Weights of a small mixture-of-experts language model, trained from scratch on English Wikipedia.
Size: 14 layers, width 384, vocabulary 8192.
Experts: 112 SwiGLU neurons an expert, a softmax router, 4 empty slots to pick.
Training: a variant of Adam for the experts, 335M tokens, 10224 steps.
Below are experts of layer 8 (counted from 0) of a mixture-of-experts language model. Rows are named router (the router's row for the expert) and show model dimensions 192-255. Each number is 128 + 24 x the weight over its row's rms, rounded and kept within 0 to 255.
After each expert's rows: a language model's description of what the expert responds to. This comes from a sample of Wikipedia text that the model never trained on.

# expert 3
router [105 100 153 132 110 111 146 116 123 178 138 102 192 164 184 136 165 108 144 127 166 140 100 101 161  80 141 146 154 150 161  95 133 145 102 165 113 124 113 141 145 140 153 106  94 107 119 152  92 139 134 160 117 142 128 135 126  78 149 129 119 160 169 111]
Blank space tokens and first digits in stat tables, especially empty cells beside Total rows, plus headers like Apps, Pts, Goals.

# expert 9
router [126 131 128 115  96 136 141 194 115 135 147 140 155 140 136 132 145 110 160  88 115 122 151 122  75  86 140  97 140 166 152 120 137  80 143 133 143 125 141 125 113 136 120 138 167 113 140 110 118 106 155 146 160 146 135 145 133 152 143 131 115 120  98 101]
Words and punctuation that join items in lists or clauses: and, or, but, commas, slashes, ampersands, as in House and Senate.

# expert 2
router [ 72 125  95 151 137 117 141 122 125 129  82 124  99 112 100 137 116 167  86 163 103  80 146 157 159 137 135 154 105 171 157 148 132 122 120 142 114 164  93 154  93 115 126 139 167 115 149 130 141 141 163 162 156 126 116 171 160 155 128 115 120 121 141  82]
Words inside or just after wiki section headings like See also, Early career, Reception, Plot, plus award-table words Won, Nominated.

# expert 28
router [124 111 116 130 142 126 137 161 185 105 136 139 113 105 115 121 128 133 121 134  66 144 138 119 107 110 127 168  99 141  96 167 115 191 129 144  90 124 136 170 106 157 164 128 123 135  82 125 129 100 116 118 122 112 164 138 172 107 131 144 125 118 136 101]
Surnames and their final pieces in sports rosters and biographies, such as Williams, Jones, -son, -ski, -ić, -owski.

# expert 31
router [173 155  90 138 123 137 151 116 122 138  88  92 128 143 129 137  99 126 131  93 155  94 130 109 108 150  96 135 113 125  91 148 116 102 139 114 140 139 120 109 146 146 126 115 143 119 116 113 154 147 132  91 134 206  85 115 126 146 138 109 153 124 124 132]
Prepositions and linking words following a verb or noun in running prose, such as of, with, on, by, during, owing to.

# expert 20
router [130 111 140 132 153 130 142  63 131 105 140 141 122  88 110 155 140 137 124 140 126 162 120 136 123 138  92 100 139 110 115 113 141 116 117 117  85  90 123 160 159 141 124 126  90 150 122 140 111 132 106 116 154  94 122  94  90 103 159 113 139 124 125 114]
Line breaks, list dashes and field labels in infoboxes and tables, such as Coordinates, Genre, Spouse, Species, General information.

# expert 21
router [106 181 125 130 114  99 146 118 107 143  95 151 140 139 130  94  91 142 142  91 125 106 114 136 157 119 125  98 156  74 118 121  93 144 124 113 117 140 105 113 143 144 115 141 154 133 160 161 121 127 102 133  90 115 173 152 137 139 134 156 135 123 124 145]
Digits inside multi-digit numbers like years, capacities, percentages, scores, plus spelled numbers such as six, eight, hundred.

# expert 26
router [147 121 162 124 161 125 152 112 120 109 129 115 118 127  95 138 168  67 115 125 108 151 158 147 158 115 111 141 113 107 134  99 112 126 142 136 138 143 137 126 146 145 126 132 113 154 126 127 104 162  85 151 128 116 147 131  95 133 129 137 123 139 128 107]
Possessives, demonstratives and quantifiers like his, their, this, same, several, there, and the noun that follows them.

# expert 16
router [ 81 143 167 124 170 134 131 122 145 122  97 132 114 144 168  82 134 140  92 113 176 126 124 128 150 145 119 148 120 152 177 138  87 166 120 142 166 104 165 135 163 102 149 100 125 137 112 114 149 115 120 103 122 116 122 127 140 135  98  81 165 124 115 119]
Everyday nouns for materials, colours, body and building parts, often after the or is, such as wall, blue, roof, blood, length, and word endings.

# expert 24
router [149 141 149 141 134 118 165 109 153  97 108 144  97 161 115 169 138 121 147 105 133 135 160 171 123 172 120 142 128  94  72 163  94 116 135 102 145 105 117 107 148 128 140 131 120 153 168  75 119 173 138  72 142 144 129  81 135 141 157 139 124 108  88 109]
Pipe separators in tables after a name, country code or number, plus colons, semicolons and equals signs before values.

# expert 5
router [107  92 124 145 102 147  96 135 113 124 166 156 100 117 137 104 123 122 110 160  93 141 102 119 142  91 127 162 119 131  52  92 137 170  87 126 132 136 107 148 168  79 108 130  88 144 162 149 163 104 102 125 109 144 154 112 135 102 127 118 135 112  99 135]
Verbs and their complements in narrative prose, such as was, would, became, may, and as or be after considered or regarded.

# expert 0
router [119 154 125 150 131 152 121 115 155 116  97 162 120 173 109 167  95 147 107 171 137 150 120 167 105 165 142  79 130 123 115 153 134 154 130 153 106 128  83 144 112 105 144 154 116  89 111 171 127 155 135 137 135 129 141 157 108 133 122 122 120 149 117 128]
Mostly the word of inside names of leagues, titles, federations (Premier League of, Peerage of), plus digits in years and tables.

# expert 18
router [129 148 116 121 133 118  99 122 129 109  91 141 114 120  89 160  98 116 149 122 112 136 148  95 144 115 120 129 146 100 217 134 151 127 125 146 147 147 108 125 118 146 102  98 143 151  55 169 136 137 147 144 102 107 116 140 109 112 155 144 131 101 135 194]
Articles a, an, one and adjectives like American, Canadian, British, national before nouns, plus apostrophes in contractions like don't.

# expert 22
router [ 96 125 155  92 105 164 128 123 150 144 103 132 143 134 108 145 118 128 144 143 164 128  94 147 127 138 133 132 152 132 112 105 125 125 140 118 123  98 125 147 162 111 129  84 124  98 101 157 107 136 115  59 151 141 159 103 134 122 136 120 168 115 115 171]
Digits and units inside or right after an opening parenthesis, such as metric heights (2.13 m), win–loss records (10–8) and birth years.

# expert 15
router [119 125 113 128 139  92 144 123 133 123 162 117 156 156 152 137 161 130 140 145 143 122 118 119 149 153 133  83 119 156 108 114  74 133  95 110 109 128 106 130  65 152 169  88 133 111 124  84 147 106 202 119  71 137 144 142  80 141 148  98 114 101 120 154]
First names and inner pieces of personal or place names, such as John, Thomas, Aaron, the gen in Jürgen.

# expert 30
router [122 169 120 175 181 125 144 144 140  97 155 163 140 145 169 148 134 124 135 111 139 163 137 137  93 174 146 151 106 112 119 158 153 113 134 104 132 113 123 127 144 155 102 139 170 106 146 188 139 133 155 162  91 126 118 138 108  96 132 118 110 133 135 126]
Syllable fragments inside words, like gra in engravings, er in reservation, and pieces of foreign names or words.

# expert 1
router [133 142 102 146  98 148 127 143 125  81 130 110 144 106 115 132 132 110 138 130 115 127 103 145 122 142 121 131 146 156 141  83 113 138 148 107  64 142 116 131 153  94 141 108 114 126 164 165 112  87 125 168 151 160 126 148 154 132  96 116 123 147 154 134]
Short consonant pieces inside Latin-derived words, often after con- or in-, such as c in advancing, uc in induced, B in ISBN.

# expert 19
router [148  82 144  97 135  92 133 111 152 138 133 113 143 151 112 130  98 109 127 116 111 126 140 126 186 106 106 119 116 142 142  82 146 148 167 135 162 146  98  84  94 142 157 148 147 125 133 109 141 118 150 113 143 160 139 119 104 143 118 138 104 127 111 141]
Line breaks ending table rows and paragraphs, plus pipes and == heading markers in Wikipedia tables and section structure.

# expert 17
router [132 154 130 161 148 142 172  85 101  84 146  97 175  99 123 113 121 152 102 123 147 114 130  75  37 153 132 137 133 122 166 126 125 102 130 116 127 128 142 138 105 116 144 191  96 110 163  88 134 125 173 116 134  55 122 182 138 107 139 128  77 136 173 152]
The word the after a preposition or verb in running prose, as in in the, for the, into the, plus a few coordinate symbols.

# expert 25
router [131 135 144  58 130 151 130 112 158 144 127 111 191 126 179 136 133 131 156  87 146 141 110 124 116 138 137 126  79 153 159 109 140 107 150 129 158 145 136 114  89 159 143 131 147  89 130 135 123 136 107  93 157 157 149 128 130 116 143 139 112 105 137 179]
Digits in pipe-separated statistics tables such as hockey season totals and climate data, plus year digits and commas after dates.

# expert 23
router [105 106 155 132 112 102 100 159 131 128 113 163 152 129 132 127 139 117 155 144 115  98 181 150  91 172 139 128 124  73 194 109 117 114 148 134 154 128 156 138 142 108 131 142 110 136 169 169 122 130 112 127  98 100 146 148  96 118 110 137 129 146 130 102]
Word-final suffix pieces completing adjectives or participles, such as -ic, -ical, -ing, -ed, -ous, as in Symbolic, confusing, Fair-Haired.

# expert 12
router [ 94 130  83 125 124 128 104 124 113 152 145 104 137 127 120  98 156 149 150 132 151  91 122 118 138  91 121 128 144  92 130 153 155  94 147  98 131 101 154 123  52 123 144 117 148 120 110  89 196  70 106 162 133 150 139 118 166  92 132 133 137 148 104 117]
Sentence-final periods, section heading markers == and === after line breaks, list dashes, and table pipes in election results.

# expert 8
router [140 119  88 117 105 171 147 145 136 122 131 106 119 129 143 167 145 131 112 156  95 118 123 105 119 152 166 143 140  85 152 137  76  93  90 110 125 103 147 124 134  82 172 131 106  87 108 143 122 143 159 140 125 130 109 181 155 135 103 145 111 136 135 106]
Single digits and decimal points inside numbers, mostly within years like 1987 or 1958 in citations, plus coordinates and vote counts.

# expert 6
router [167 143 185 143 133 150 105 123 110 122 134 112 141 107 101 165  87 149 119 156 144 126 122 153 137 117 121  86 158 146  88 116 152 141 150 131 134 102 132 123 152 124 128 133 124 142 146 102 145 143 134 129 138 103 144 120 141 132 118 157 113 150 144 124]
Plural endings and group nouns after the, such as Spaniards, tourists, women, players, plus they, who, which.

# expert 4
router [144 138 134 136 139 118 119 138 120 139  97 127 137 142 115 117 145 100 132 152 141 117 136  84 161 121 159 151 125 128 116 147 134 131 137 126 141 108 145 100  90 123 113 147 137 145 161 110  66 112 125 142 140 156 159  78 136 128 108 127 118 161 131 107]
Capitalized institution and role nouns in names and credits, such as School, Museum, Festival, Award, director, plus word pieces inside proper names.

# expert 11
router [ 85 136 100 126 131 120 153 127 145 148 161 108 160 111 106 137 105 156 102 151 128 102  84 111 131 139 129 145 147 176 113 117 123 106  90 102 136 130 109 149 142 128 153 103  97  99 109 143 149 116  93 124 159  88 186 106 120  89 178 166 156 153 146 142]
Periods after genus initials in species names (A. sorianoi, D. falklandica), country codes in sports tables (USA, ITA), and capitalized word pieces.

# expert 29
router [146 125 123  94 103 159 113 123 169 142 158 120 125 147 170 130 114 150 134 128 150 143 173 149 137 109 135 151  92 135  96 111 114 146 163 148 146 187 122 101 108 146 136 107 153  99 132 181 122 130  99 115 113  94 145 106 157 117 115 104 103  86 123 120]
Kinship and role words in biographies, such as son, wife, brother, founder, married, plus line breaks, pipes and heading markers.

# expert 7
router [114 115 117 121 152 107 145 128 120 151 158 112  90 156 140 124 110 156 117 136 126 140 135 131 119  97 139 114 156  79 143 138 160 113 111 129  98 115 116 114 168 140 139 122 131 138 143 115 118 152 128 113 121  98  83 144 143 117 100 171 125 115 104 124]
First pieces of words split after a space, hyphen or quote, such as co, sub, trans, s in stolen, r in revolutionary, plus spaces in tables.

# expert 14
router [134 168 116 138 111 159 156 108 162 156 132  94 121 118 154 145 151 122 142  95 133 178 123 116 172 141 125 175 120 129 103 136 148 126  97 111 145 156 166 122 112 119 143 152  96 132 129 105 156 103 121 122 130  98 106 140 163 159 186  97 133 143 157 107]
Plural s endings and count nouns after numbers, such as seconds, years, points, games, plus percent signs and closing parentheses in stats.

# expert 13
router [107  97 137 141  97  77 125  96 137 114 147 156 116 119 125 133 118 167 114 151  99 144 128 111 173 123 137 143 171 150  96  85 125 109 131 137 130 110 114 121 145 105  84 136 139 108  97 166  90 111 133 105 130  84 126 117  77 141 151 135 130 163 171 134]
Later digits of years, catalogue numbers and scores, plus en dashes in ranges like 92–48 and 2023–24, and commas after place names.

# expert 10
router [141 127 132 128 121 100  94 180 108 127 104 114 156 114 129 123 146 150 140 113 155  88  62 145 129 141 181 133 104 133 114 121 108 135 134 136 149 149 161 168 121 120 108 148  79 121 111 143 127 142 133 125 146 128  78 138 156 108 134 117 108 173 148 136]
Lone space tokens, mostly before numbers or years after commas, pipes or prepositions, as in in 1814, Chamberlin, 1940.

# expert 27
router [136 128 111 113 116 140 176 141 123 136 151 146 106 133 124 133 144  84 144 152 153 152 107 136 136 129 138 158 105 109 145 111 105  97  81  90 166 101 120 133 108 118 130 115 127 143 171 107 109 123 102 135 168 146 121 116 139 188  84 114 144 170 152 133]
Month names in dates such as June 12 or 8 October, plus the space before a year or day number.